Experts of a small language model: width 256, 33.7M parameters.
Below are experts of layer 7 (counted from 0) of a mixture-of-experts language model. Rows are named up (a neuron's input weights, with its number) and show model dimensions 0-255. Each number is 500 + 25 x the weight over its row's rms, rounded and kept within 0 to 999. Numbers have three digits each.
Before each expert's rows: a language model's description of what the expert responds to; "comes after" lists some tokens at least twice as common just before its tokens as in all text. This comes from a sample of Wikipedia text that the model never trained on. Tokens count by the router's weight.

# expert 25
Description: The first word of a new sentence or paragraph after a period or blank line, such as The, In, Another, After, He.
comes after: ".", "\n\n", "s.", ").", "\".", " that"
up1:482518531531507504512491465514498505535536532507491466516479481524541533512467493508500483468449522481516498481488525485460543495484489481506479501482460475494507506486492524538479529519477468507481443507494490481524466482500533510506453514444484451490492538506470477485445513479516556525494502489469480505525503486541526507513525516533459467499474493500471500515453501516506475494485509510514478531528517482524538491505490515532465502517536483540473462453456515481503503520465535491508469480466520514467502502477465479519522489486490490533491526459481516482517467513492487489511494485469559514520520458503483523515415555481506488518524557460444525485527501452482487487529504506486548497512517479521505520469493487484468474515514500521474492505499482505514456471536458
up2:527522490501532533530457454487472501484565489535489494532517474502484484502524480505540512518550524500489481517461482492529532573514501521484489490518462504481468477463495519492463424471532475509453525465505484577491534513495486523514530512497471505473481525452478507545531496503471574499470525497456498493504473532513516482517505476492521471515507495500505540495527510505496504482464483493481502501468476448571479531521461493475509480507458518485511461533471501496542477527487480527485523511460510480508510555518494537504499490516506506485530521495496495532503495534452487490516496495501454509525505528513502445512501497488509514512545455498467511510502495544494485475489497492480511521515533506507515542551489538501473504501493519492481471467511479495485516509488500
up3:527498470526504523531501460528453459505510501529526489476474507496528525481502538530462515460481529510512522493490464505487493493514521507514474585494484457514462500502506524543490504515472510484503497454433515506492501461482488514465495488481477486502523506515466499541582493484457523486489471447505504494537495522461540481512493494482494483429503498511538513500510548532500470529537538461465532493533464519510470504483476486506544516532482543507477497490478491517453497538499490504505493481527503486500491529477473499499456462506516537487493483505487514514515494524512484493502499483521482512539476518520516527496489502485504565480495512507479529512519446495500521481518461491463514503497466546522495470528487494495484545530519497493474519487503536563506532484505555
up4:504571450494525514552469487483477480510541518504470489527518519499517498467526499508506488514526473494510536510502501498533453516527499514475501551553489520515505495497482537464528447504514493511524503453478495507545523514491461500502537516508474488506465480507486500519501490526514509546456492524500457499498527508508515515476503469464501516557534490549512536543512494497497496523486501444481495540531492455495488509571483518513490496464502528487500462498455502473501516510486488506512494542486512469503502497512484530502516506488498517488463520527501444498466481554458552488492519524471489544475533553499477505491529495504444502490509546489490446515516462471499472499518488546484496507483500500520487502519467496536454484487524500475453485549487500457495494531522505
up5:503521508516512464486460523523494441496529514504474440505495517491509511473497550486491500506487505515514482502479488474484484523554489519481462514513479498506539525492506499485491475518460518529513526501476502510494479519487509509500491480494501496458519478511508488525527518492474529517466574517489506495462475508459510518528460489471479460554498489520475468499514486491487501541520479491480509423509494520550429514493522512504510462491505539489502467534506526465520453496469545532481510478496512540443461482503498543509526514499470498516514498513485497478534474504488528534512486501519462483477518498525485476524510501511512524515494538473529463471478512574532511493474445512521525501499483476505484529573475515554471509503517531517532513481492448479529471534494511
up6:487535486574474498456531462504486510488485511484473491542499514520543477523514483518507526490531479535513503502488492504565512503501498484496518544481493519522533499501489544520500475481495483478514470498496449478524508499502525442499518541520569517482538518503452482514497470484520523484510503530519498518506442512482502511493471526476523504467485545469474530520499442522485463495473493491462496516469507512518479494480493554493474482454547506511504500512515490477482487498484525521543518498554503484482502508514501522480504486522525473565518562512469506507505501486466446487547474505472488527442480502567511465515491486501498489486483496493498549523513496553514540519502515480484541499515482500517510495507492500552492483507493488487463552468535504529500515523467480
up7:548482496512509495516483508479516503511524495474512500528477492505560488498499490521494454519522498490476567516480498512503484524509484502532445554473492507451487450482506517488491527546470513503461536480545472494477471490506527489499477467479520499508497510501498522506480504499495540505460513489537483493479501550490470529489542553480466543530517518533496467547501489483487490514485457492488534539512552505514486470511512519497484511479512507537503500577497494525533539496482472458497489510527525464493440518493491501511488488508465505463506497418493518512507483532488524503497467504524508497525495528502521495471505432485476557492548497486456516466488496505486496471527494533523476484480485480489528499487534495551469497501521517534511481462529489456472533487532501
up8:470457446531518479479503487573541471512499538477490501448455543496509517471523496508530478533504508477541510488478466469499478522528458453501547524502502491485559502487495499487515512504506503529510506513443507520507480526468508493515509495540538485512535447514528478513523531460497559534522547513541530483521498536495480496486478491484481513555523492514506511524485502507477504501524477522490488504495542499453469556502454467498501409508554505478496518517502511510480498488497530485498509492451509500513497474517498509452517524476506509513485508475469484477478495502502511486480449510484506488489526485489486515512535517510439487512489487468497507468492492542484478528463477532472507534492513488507503466502496464514504460456539479512462507481522501513511469524489515
up9:519485541525521494493491483515474506534553477532473476476525480499459497496485505523491524492476532493465490514478483515432493492520486519530448471500503524482507487516517530478529485467515466486453513540481536497487498525523507492468489513520492504514575464469506499515537490446468543503512479478484469521493532512481506510489483467474515534521521469516473506451523515507514512487527471483500496461537481523505499473495467500453466495532480543519546538523502517513528523497510505506452507534506502506511534498493484535464485493465478486525479484509472475481445496548466502468504478516539481512533477483523454475486492502460451486499520508534480518515569489503513453494520445523527489511506492502453514511511456471477490501490485530496484480535498469453527527484474525
up10:491471492500473509480497489516508492495574486487479485521510540462492518498506503483533498497506487491492498446542487513524495517487495450450489525502499471512473508501516514501532504531495454482492527550461530499498485524480463508516459501521527467451470541508447531489489499510493548483469466482502480478484502473490475483465497470449525491528455531467501515511492477476521501468543516549490504500493505458531504480499472513528509479498492502471467517502505468503449501505484511516490512499509444492520474536433467491538552468476511482483478509440544478480555495510482526521499542495476548504514463484499505512514494473438534507471542476464466464501513504488489498495509470488531521494476525527485526521455514463523510500476517487490454468519491475473492499500527511
up11:431491492518505513506477498530507458507524511488492562540482516430480516470473502539495459500464482501504539529541512403532490507523506508518515459441518496518510538503450508493492545524495497458499488523463530468482465480509536518493528510487551474527567525512476499536499540489536541492461497465529520536519492527480488508512466515525493520533521465477521503536458492478474482497532502560508483504492488496494520506527494527499495480512511486533494494515503471490467505499515520506496502479500494468486488511454506548480489514505577487485463514458517515486494454499491492491499503486496478473448531479545506494503513463493493493472518516472510485487500503509483461530475491534495514509490538497496502485558536503485483494495483487498493463499499508483487489505501522
up12:500523506504505478517514499447492520474490519521511504522524521499505490509486530497492486547528510477545553471489467493494500485495481509537491469555488526462531466482493533459451487509470487470514532464518496523547511514516536518536509518485500517475451501496503457507531527498519497482497531522497464491548476527523481482509442520517529476499509499537493557490455501492532518491492487509507472490484507511532506513524486562486499545506500510474521490451477517506522499483520509472514476496492478521444512455500476507510528453496495475452489515527505484510502478447431509504487506503447511476458551505531495522484491504487466491516503506541472521474508520530489487436506481518532536509491471482481498509505494532499470525507535508533517477515540510546527474486475569
up13:466561515522482560558465520540494509476547509511458492500516503509484498497512487491493500505454454469497503486499464489478530495534479466517503497529527475491492522531519508478496470487459499482520463500526454496496533527511518483489476453556536505498448499491519497508530569478526492516525509509496476470497525456506485517513502519475492521477546521474512469532523476451458492510467468489499509558480494534545521495446509517445483476457527501506528502476478510515505521539521534506523545522497499494466481478487532460495542483476505464514519475486506441484527453477458487488495514495522506573504485489526493509484513522475484496488487536471511523487517514536496511473505485457490481498498466487505477487457496469467498518488530493515516508523473514494507501479490512
up14:499510556515496480484484493520539479503505486486524494522508518518500528514513516502525480487522521524432469471492534503477491458498445506530479495519504561520519536517525515530511480493498517542484516509467527488501512515467554504481485524487502526468503511493523474449498493514460496479464444521476480489505499520483520498513499527487500511507462530460525506479478473500552499514505484508517488503509483433514494480459529526512455483494529498482496486499493546456466452527501493494503531500467462538470525519522507509509532472542450513519523466472520503498484507493507485547495485537473521537530531510520503499503473492505516485477501522473513499497501521511496517503495503514484450444524524539492508525471524482485501513537509522511472495535506435552497428444537555
up15:470468522511507494515502465488473514496503509515518489510497499470509520486517532515475491503521455495556523456475489478494543497509484498520453493484473524513505523521487518503491455511470483464492473525519487535520489499532476482546514499487520538508514500543480495492547521465505497498497518477506510523507513512541436463518485489506516465515469510476508489510518526494510500486486476503483505494507498504529481508515468513450497507514515525495482517467515542539509502531473497530508584498524510473487505495503537561529479510453509532544490491515497497494506494488504529467511498494468506566487525496527464521522497477529496510548478521506487556518545449572487514465533523486478504554527532478454545526540501510480467505528500461467456527526459448536523485493481479
up16:510489496532478516548510485496521517489454511421510492546504537528561538488479510568530472493529515531480456502520516527525471476554513502477507493481487503484534468472483504517475494540499497495480507477509508512471513527520547461493472505483534469480477501492511493503533526498509495520443498516453486502477487487501473506484526484512489505469535511461500497512499486475518489488500522444491485540473528475497490473533494507507465520490507515567498507481470547509479481535526485496532476471500499499540475475500562503534487507455511527523504499485461481483434443521470470509506549500508532501476547466532516526508488485503500497500501530494506526523479477477515514484492494507494492576498489501508469510517461500521502468512535510501487506549508517540472524477520525
up17:472547497521496494512467440471486500482515466492494524507449516558498510478543486518491460493534534514522529487542457461476528469499492501517446531504496495560507481511480504498509493494458486517497493489490476508490491455504508498502517520501495493519502535469486523511515516476471537485468501476462516494494455514507487433526524493497520489526482483499503527549519488504535490542501509537459501505530480513519471510530442538473453514517499495514511508519466526541465473509515483499553467475508487511441534513503492536484469521497470511473497515455484492502512489456492515455511507465485525511460495521533531505479468452504482506499507539496540514517493480493491448491507445517525476475517513492509492539500474534529450503514525508477484463493539507495444491501518538

# expert 42
Description: Paragraph breaks, == heading markers and heading words such as See also, History, Track listing, plus infobox field names.
comes after: "\n\n", ".", "==", " The", ").", " =="
up4:482504534529498482477504434460520492451526495486524509503463528490474496482526522493535560484523500506509503516474517493491485514498485533516529485465541465498517516515536481481452563517536535499511515472490500508521503527509535479460486503529497454440539518499475521510533493503450484509471500512516493490454482473493475508508509496495551541500482536438513501504497489515461493504501514519459489521518479478502476453475489504524489469490536488536495497484518496504477532538486538492483523488473491505521475503458479534488477511515512515508466491461458522501517481447511448468506472515517498518485464482489552476507475509502457513414506482529495510492493545523486493507489475455485488468517477514538544515532493494520534465551478494465484512539513503511519496513508501
up5:483487468500537508478518500517485504494511513498483501503502485472504516512478500479483501503494480510509550492492467491533506508469466521482469467503509445493559495479488502505524484521527457520540491500495492503479517512487484487478511457503491478529461455522563521515475486487546517531476519482515461524521497441504524536519495504491520527474477504448534484534529476535470508485509474512463511581550517453503524527479506481494510542461476506532459528497514476503440536475481491534522461500500456470524506439517549489492481525500486508491476517474513454513464484468497503543500487513528526518497461489436523491514499493524506505514510496512504504508492537470491467521478471493477514508462533559526505491508491477475493489509497515462538447465490481477483490495516545
up6:487480500473515507513518481493487484520519508495500504464488481527476540508492513506518485489502530548490522488504517503506463578467464529480485543492502560522496502506516489538494525513491505491468510491488522505532515470491501486514503488544485490460539490538561487518486495507531490462530483499529535473507484513503468478494494494476513481485508562464506522441484501493455448470489481466491537545515513448503523495501505531520512466493538499514468476519487497497531459513496505483529489502526514512513520499547488491496515427487502500526509495511476521492551499507505504475452488461466475504490494551522541537529445556500505556500486482470511507465496556502519525486493493506495496531521495520514497491563514506463512525563485497541554532494504485464504526494502477
up7:489476535536528493503538518503472507458502498541515512457507542493539538516481522488510508540508550499544470438487484512504509500484500526480497445504527503501513502519481489466503508493462519495501484426499479486483494510526508520485453517504511507520568510540492458512493521464525476508498525520494507495506457548483471517457516488501507505484497530478481498562504534511506512525492489461524493517492486497502475514484462476466506474473484499539533542465544474488469532537513477475527489555464501457472490467485516477476510513498484476515537472474492475543516486465512492514485510467510500519506514492480451487498536528423536491517549502502475516534513491521490484495488483535533494498513509498506468483497516487489512504486480588483499511517466515494523499530469533
up8:477497493525499532549483512520497480468522486506544506516436498468457499483490487490507487474472479547480506486533515481494539518514451478487486473488467483512523484476485509529548548457482513475523491496457477480480464487498498522494501538470488444534502478503508492513499494460507491496491516486501529490511515548456518460533493451520519528521486469509520480515485476505471463489530481495514454519453474528491530498503486512481525478505535483545470524493501536509489557525526493520535540491490519458505458486506507519502516501490509532522479512453470466534490467496455525463494488448505515509523534534550466518453474465476468510522524518486470487502453522501494500496505469515468532539480480533524509458478500483513473447512486511498476508502525490500510489542460529
up9:487514539518493479496493496487495455508492485533512507502508484466509494493518510467491469508496482504517505494505490482519520489520486532488478492530498518506530495468542486515474504555494479470436471493521524534485455473501506518477456549499560468483495510514471519530519472500532487523476482483436498466536476524528485478458518496511499544542466490479497469512477548478520510492469496526500471503512498490560487545518444467508524461518472442526500484522464478538451542491479503510484499519483531462464509496495488519500478509503543495463490525489514486533535467520475518526500499460472541512477510447517505511516520464506488535509501531546489505530496496491494445478508503471503512470511494494537526522503515549505506478521483488426445498475516510495511458495495535
up10:473547498504524500516464460480529537516547476526491515483536499510461479477529516456481483464517502508495501442518519506469469494523528491495518478498508478479532533457490500474501497514535440499510515502516495486512505522512493512454457510472523503498494489458483527482522536452525511520528470473497504478497488511460476494503488475559528539506494462491559515505500468496517502474538529507466504468473453493504501525517471535437515481552484510484506492491472452433449467499530496508575475528484514504459516479458517523515468476505485513542515492486511499477534499470493500547516530500465505518541474484480528534500494478488498495496510515483502539504495535499468512542480475491521517524500527500511525509482531487486510496542498554495537488517487498488520526508537477
up11:514475520509487451501455513517505478514488466534497546448486500536481518481528513506485503522482486487503412497444464462533526489515488516462487498551455525504510485515483490539520516524516466516489500515519494498482473452485489518496507506502465492520464512468471503527515519529514485485517531495513501475481483544483500548519485504469518446533500515457473508499461528472514487471505523470484497466525527458467490521553551496529496526509538551536559490509474509523518541478495508529462547488494544469539476467509494547503486521487514521454526532503489510476532473511486457534506497527524512502443531503492473518479518535511515459476516511546478479472505517493464473497536512495514500511495519493520498490517472497488531493528512481468512502511493509490474509483529497
up12:463515476475515514516498515478510520497460542515511558486473480494555478525508492488525504456515518520506537554543534527536496458483473518481466479484504495482501486492480483487510486560503535548522506468490494500485491480431546491525470475548492512530506505519507496504503510494504523532474442498534477531542466495515481501465499498546488499527536483504514469482484509454510453513493483486471512555491495525473495508515500496520527499525500481506491495508503514515511497526506495543454486466496476486465482527516498491504520473506511456509448501496510488492481535527485475469476476530502488561477530524471483496494428502468516460524502480503519497510492529532428568509494466514479489483480503498499451500515498508495517510514454512500481543463510530511506504540494542
up13:459482500499495534534512469490515471531478507456523464480487507510481482458508531478464512515483521455566525514522456535447514485510525516549504499525511506524482496486528533511483484511520502528495519456489468507515507528539498507545484475481491477509456488472513530456525535488486506495506449520493527497497472516506499537514475495471502503543543545495472514486510534474501506531497468496498505531459479503537498506479533485485517504463498458495540522498491507484530473537515520471475482488438510514510503493449532499492491465497488524509491454487446480511521544453484537509513493461524510516524477510471481498486496510489455482517543547514470514466453551501524544507505478476510532521510505490505512506488513506487522478478502478445543520535525478543521462500506536
up14:492522509487511486486461524519504516512516515548508532443496467486500527472533460490514485474513489487464496497507511513475484551477536496572469513474481449491448504463460477520520507473502533527491527502486445523478507521518516497501496530513504535486489545492510448488524519501519513481494491498530491512535536522493476493483447519518505516516533460512512507497514477506404493481472500476503470487474544489505510500536499536505489549512484531509501482480476476485486490476511486485506470451514510520498498486527514458452474491523504539496506541455516479506513474499457490494471518504469524497457530492500528494480528533502502500474551516538498481470506495510524478525469520465492530540440509587514452511505479503537500496517511516518510477512475498478514500471486482
up15:515467493500491512499470506490515462516471520475528504495514501517504485488467534480489513559487511451480526473523497528518483520473518475550545530530509569506499502471471483516489523492508475447501503481470548521531530552495493529524506518506530483493485487446500474526498522521472511480485509507519501504474490500460496463492494528498526548511508524541508534455516547454494506512490539523484554518484525484457511480535493535521500459545513482489517485545499478511485473488519514472466474499494528519536488496523542571476551521492459517547528506476497499483540541472489494484509475493483516515501501526501517538499490538480461525506488514517487458497510491481481536501471510468512528484492526463554472466519517491491490503494500505498518548505509482499485497526451437
up16:473456475495558493491484483493496480537519477468540528498529454510529514496516514509508504509485524512511502487524530513482472487488513476489507487517506561476511536456445490506513553529561522509465552495488539483494530517470501520508502493512489482496479455511493492533502483526538510511507464460519477472510507532523491509500540478507515493521506534481556476504483514514454513523472461505502513483490521520505521537512527498501554487537555486499480500484505495526499486502521487527481503500496518527497533440531502572488499553505493474502509491471484509512508467406514527514548459546483549485454488487505469487516511490520480481504483512476529522484472535491465535504479511486489485501521528455480457481530479507510509466524474545484497497516476501474510486493536488
up17:514516509498536494519455518479471510468458471557522484549495494474539485498505539507519521485474487503479472469529514486528483515475435519486513469451469487467521512469503493475510510516510520532535489507436510530531529558486519457508541518478527448507504487493466548486491490549481522486475467527530493486476478487545499486505515472514486518489531484506480498509499524477474510516483510519484486521495478496528531509460494512517515448530491463524485536494477533509479539529526529505508519487540506540482478505510452471506464503513508497522493507518459511500536526500468512457472481457523473535501515541488463523525484509460550492480481495496502463477510505518489525512444486502498441481453493498500536496551506498484516488489472488488475533526491487490466481550501523
up18:474482462475560530518470511501500506476515472478515519524467496494513495498542505523463464506497500492453451517525479529523499468516476490535515480512478481505494473484470491542514473497505474501445520516469511517482494510482476500498499485487482538496493459466504513547526515501505498485515458496496517485525501509490480493482527529517496502534517483498468569520502470498456500513512439498476525533504509504536532530495502502564516497543515527548502513568482482561519516492492518517535461497471533504500499531539500506500537491558552504488490490531475511518474534515499438521522484515467487544487494522458498486541506489510479486464458479449481514516519514547497503496497489526513487470542489495520538471526484507466491555509491506479503487468514498478453512487485551
up19:476499503477510533517496453462469503512512562510528539534475517521498502518496453527470477492505512529506502530485542510484484513543511476492497502518520471468508449503519502493498517519471534520457535503540493499491499500473527513472540507498501484461514470498490518452490491498496510488508489490496525506490492522481503489515497498484489523535552462504502511493507501479483466478444520474467454510519436518488502547510516472498510452537500509498504515455464513495465461508492506521504490537484545481473510512483484503504487515479540499509526488497483473509553506510498474509508482519422518509440513521512497541504523499495513469533540500503470514511507553493560478474484475511538468425504471514512507513519488526504533503574491559506507514501506560496459488502475471
up20:495471515499531484549460504503480516499490474453501499515497513525510526508514529505474488485466509501476460497511551475481528501526484511520504530486499492511527490459461480471455504502487472499435488496462517568483528521497461512520500475509481498494477533513504501522529518490556537477440546503529514507459476537512497485490489532528463484506560532497474492527507489517515524518526502535488493515473505461499516512545494485518477533549493489515510530499492506528503516514491532506473551462476493460487490459471490480525499471454546515507545474486504468525500475507446490469511510488501489476509502512522493514505524538454490485485509505513461505505506497486517477477529547512532482488473492491551491472504446489471584492478496513536488538484533494490560503506496470

# expert 2
Description: Digit pieces inside four-digit years in dates and life spans, like 1'885'–1958, 2'023', 18'47'; also numbers in score lists.
comes after: "1", "2", " | ", ", ", " (", " in "
up0:474467553446440495486547510488455512466474518494497522477516515454495499500461524528509497508496468491504502511470509491494479491487473509452506525507498500539478553515534507516513551504468505497501478443484486451567492494503501491486482534504553499479530483489538503538499444494478521537497493511499521551487459524471481502491509526517445520568474517493475479503457532514493495482470522500500470458507469538523508515500463521515519510495523542501510509500530490496455526461506513475499496501511499472496492505453477472490508515534505529508530496470493483487528532514510542496478528460524495572519515525494473527523516496539490454512519503505513487505523508504519543469528530508529553507477494494485481537507504514505502504489482532474530511436498463524524485506496498
up1:526505465496542483480490500511513498512486475491470508488540471514539521474482529500537544516510505475505509504500493496500495480497473469483491494480483479500524499525490492511473518507476525478512484435494579489476501503538498473467468481463505519503549486507516523483501502512500543507464526540511503504501486494474504442490434497475492501491543505460504475523455445539520515472469495468478490480498512484422544499463501536467482482487501482522453478509510505479551512491530489481512460504475507488478498480526485556499477505452517465469530463497513539463466526532480459509488493508480490488540500549530492510472480527514508493496465530500533507485513505557526466471487461488484473527531538498487522461533509513503482519496522527540527494535494518481543477490532495
up2:479540502537493513518486473508520520498502479491529486529497514489475530507474494481479498473450549452516494495509467545520456517479489484478523528521502518501464494502480516496478468452489477432475516505539536509504519509527549489494503530489523509481488531510502465506514471459452517484475516496456459478508468523513534509508494526479533513488496465539479544525529523484533483480535459500532480490504521515483482537471498502506568476547468509496502461506473507479463472478472451480507495511465494527481465501531471458513487522506502458502501499455534507488494502466491522484444449505515431519511534504510537482557515466506506503493521541492464516478496498523464536479500532522488518508509492485510494507505546462520507477523507505500472469547532502491484541488493493
up3:515498499506475522528452495537452511525478536488527497532518474498522507535499506496506484545516519489520490491461502507510489522485490491511501570544511446493483508486491500530493461470499515501470473474443519509490500518575520487492519470521520498532551487491492495483485523502474498459529528481478497487475528558480489548507514506521548509526492488479510490491547514501484528528498479523523504472468575488485489530487491526459526525504485494509480491485504489423524531513503508497521509500470458530469516471487505479481421506489484521516497507459478516538509540497505539493493463482489514502502518468407548517468510513461505500511520508528479500501495464487493493482520503490486496498524544490548502531540499458503498490471494535472521515512507484483514509514468531
up4:466526503515490464467485461485505489490465490543449534489518467510518547487526509511466512542458527502514524473500491499451521491513482505549460526493516546474467535468481540504467505460533493468534487464499528510488509539497530490480474524569463497493530502510505535493445474503491506524509533471497465505480496474517551535531483497502457502550494520538493506504516479451444530498520488504480529489507517501467466491527504515509512531497500518515461471544495501536499483549509531532492450476482498532479513495534537495494512486499532492477497536485507495473508507490493476484511501465525472501488475508493465476498518534431461514537531516478502486483528479510496484488485479439523502495499515507513567508525522524473560526518501518497497495535516504512497510490502502
up5:522504510496520528483481484522499498551499500510498542485502480529501475509495494538524475502434520477533540517504495523515516512537504479532483492478516503494487521498456538487465459514495469503533478542479495517500468496485469499509482483480492534499466490510524505513489516449451544519515475515500482485558499508516494489490512493486520509528479522511485508502503535516518454503514520496508476492526519536521459532450486517518490516512504532499503500511467498523487535486509493447498481515527508496478531510556496444526549478515483509516464484499519501539551498502508479493482498458494493540548490513484560493464521504504478441459508481495511546502541441486527465411470470500515501481476502495562531473519485491506494495425490495502492459538508484530536496496487507
up6:518496486552476539490497480525449469528459520488499482494502484515544476475541550513516470493521510496501531478481480522484526504487482502505504530536544515525470528472485532505490556486476519433489498503492526435534484440491518509485483513514485482525528542490462502499515502505491476522521486449506480479490471530497499506480502504556450529476491496525499479466467493526503468494532501505492476481488486506466499523526481518529498515518513497521511434500507494492498570469504516497517489500512542493499479494517503475531523502527524491545512486470449484531493526473510503483493520520490500556496518498489477485510501479488513466495521490472512515515508388512523533462439503492490529502463488503540513513494521506471525490527472502466503464473467506528512495454491487
up7:462521486520444513483518548505497453494491537409545524516558512534500487514499513472500442472502509504526491482507482487561481511466467485481537513493461543515495531481482520492512500492467482456490486471476521525489472513508510488490492536509525490491530483495504477515506486457526481465502493522489483497498495502494467519440498504543475485487487519520493519549527485478480503491483501509491518522480502476475501530529493512488533467532560501498467580532488481493502493475507455492492501510507506496462498485494495523554509503480503482502470525476485534517522532498509517510504540483548490524483524551549531499491489511508531466476502482469488510525514501478476515495417520478504515507476512518467492529489531471498471501474497477519506566487489505507459478463480476
up8:460521498502486487531490506495513505463518509510483481493487535449457501506441494513516459492528512475514499524519495499491485515466472488512487551522502501538494468487507516520472474520473469445470506487484482504484540495503487499506493441531497508435490463484514529478499464466501490521455475516439476491523461561505488500530508546490503502517514436506513526512537492494514499525529522466526488454501512509503481535498476523481560477568503516452504460499467517510498518515508503488450501470484543517505500498539500506510473527508480526516487512478475486509472463493512525516494515508544468528520497497501526526513516518471467485476584528506509515462563499502474490537495465498489509468487526517490479502494554531476516514500548517495499487492490527486499492461475529
up9:465549509509510500494490486491483518479537521499494503488537444468480541476549529499494480523505492491452487514512521466471497518520481487462543495505460515544498465544532491476507476504489499452452525503458539458520495473504487485503504465484508528479442515460536521518505471491483469502451537505515445499476483563474476488509542523483504485511487487479480540504521487537483521502491492484491488493433487504516478544501489504490522546533499535494517497499505498453506523483507483497497503501491485503472514482477504509453477527548542532554524527517478459464472539511512481513499557513499478481520517523456499522442491542473493535474528489484497503505496493475484489489499476557473493492480524546513527474510491485500533457522487480483467522529513506508485505491523481
up10:519490498505499516541480493537480491515455558486496515519481468490533522473482507502480489507484494487529467454479475502487506523539488454524483492488481475476496490503552526453475524541512535542484501509484456483509500539508515501463501470505536507502517532491520560510513531491534436530530532518490469494514499513491519513535444516482493508524464498501544482457473519517456444484518531530485532508511518550475516522495527547476504483529505495486514519506502499500545505513465470508477529485480494522499533486497498513494474512487503498455545515481503484552486528470505513466510510478515494525493523524511487505496487502506499496459489529511538471508463477528481499459528463509488461457492529491502458530537444476497522524527538529482531470469565482492476526487521538
up11:465483429554487493495493506550499453490523526553526494502546507452505506519508532498490495567502508498505498490541518490501518496549489535483581514502540495511524492479497485509488494494503481452456524463501516454509500500509552488494530490533495463460550536520469493488499485505496475501525514463525515508463487465479495491469517520518478476573472463539520519502547484478499478488512507507505506510477495517508487525499498482493525490505509495500494492502472504509513503506513515540545493510487512508466498476480517498464489500524568437519528539480480515490480490502498529525515529466504490485442496516493532483475470506546533521546478507489486488487468455502546502518512519521488521515498482478490490500473569519483516494553502503481493472493497461510492474490467474
up12:488514502481494486477430482508503494508516478468532511522512498491499506489518517502436482483518509461499484471472498495497539532542502539492532492499528522542486487493525527474494478503504486502481513474481515513443475487530476530511508468544488531471502527504502502513473476468513510509502507496465508529487525464490536502509489486546463515488506519558468544492448477513514448526491504502497482521500467510503518532532522501504485516511478480450455475515471456502519464516485481523520509524488517521443478532489475510516550507543504503476467448542515523501518538472521498504483540474459454524489541529514465536448471529517450468496495513493508564468468490487484497500464525503478519481489521515512536481526536506473489525550505500528510523475498537505468519473534527
up13:489487517481493519517523494492479495456502515494478479547509535487529463528500457445495437495517516482492504465477503472507472492523468513482553456512497537500478515481493511507443548507502470509502495487467470449550520519467506494541526507499508489510479505479461477480506520483492529496509476498471478526458508474502497495493482517538479588463476530568488512463510491440489472518455527489490489510483491466513482440494510494517471483504530506455490513509493488515516471528519507551441490473514550501538496492491522557492496522478501466473506444461510515475519491510506489502524539490483535496463489493502457446502466490498489476504500507487522520474510511487513544495508504492529525524481485520529491487488511519481476480496525530489492494462480509500496504555485463
up14:473495484453563519490463474483488532501494481463465498502504489502498502512514515511470534537486514504519479548484499462534489491521543482492504537444469537485462506502513549539513538488516510507484511472511492508499493491504489464488543494525491579531479472483451472527498550431505493483495485500473523529499518467479509512497514512553473524542475556487516491504494458466534503519458492509497532472491493462513514544487487559496483513483523451491493569511525497540514545511488514501511513513534502487536485464479514522495550498524470518471515440484529482496500498488523477513518517466468495504537487505491499492506486471496468508497512469496515496498503478507517498464492533513497527476488539512484500508513488471500499497502527530495549555478516489481483503528445527
up15:495492501495502498517482503523475506496491493521524485484568495524551497531504472513494507488475558526486506453499484546437523450496491438471498498496530518468467458460479531475507502501513514454500521513501476502473530492444509528498515491478507496506496515482452486537478461475472516467518551487547478492470508499509487467541485526485493452540458517505494539478520497495439467535558467490473490523483495523488454513516509506495512496519513451486506452490464509523505504478534523519530561532514524495460512477506500480492555529535508506473496487485508538518516493506494494454466553479507495524476488474489523507503476487460515508480495453496456502500475488523489522496518488515513483489492502481505532488533535524523526472508504474518508474523485518476546475474477507
up16:469538494487459509434477541477463468507502504453472490486490534486529497479487479468530528446516515457540462490497489502462485514504503538531503516507473486516460498509469481510487453494490510490465466485495537551514456544498506464524544502477540482485476508516506508483515512485514499508490487467457480499471484486464477509481465504466525515450524501509507496476504509527516511516499492513466534525477500516520483514465499541474480474496481487552481512519472505509425508478500543497547512494496483528504483472505511460532529514480473468493478521500456495532503534474517505506497451587505501479433515500486486483493509504448547515489479484490514495499501538530508442466491501533533505488504518458489497516529497527486520457521519494485505526496492518487494535502485525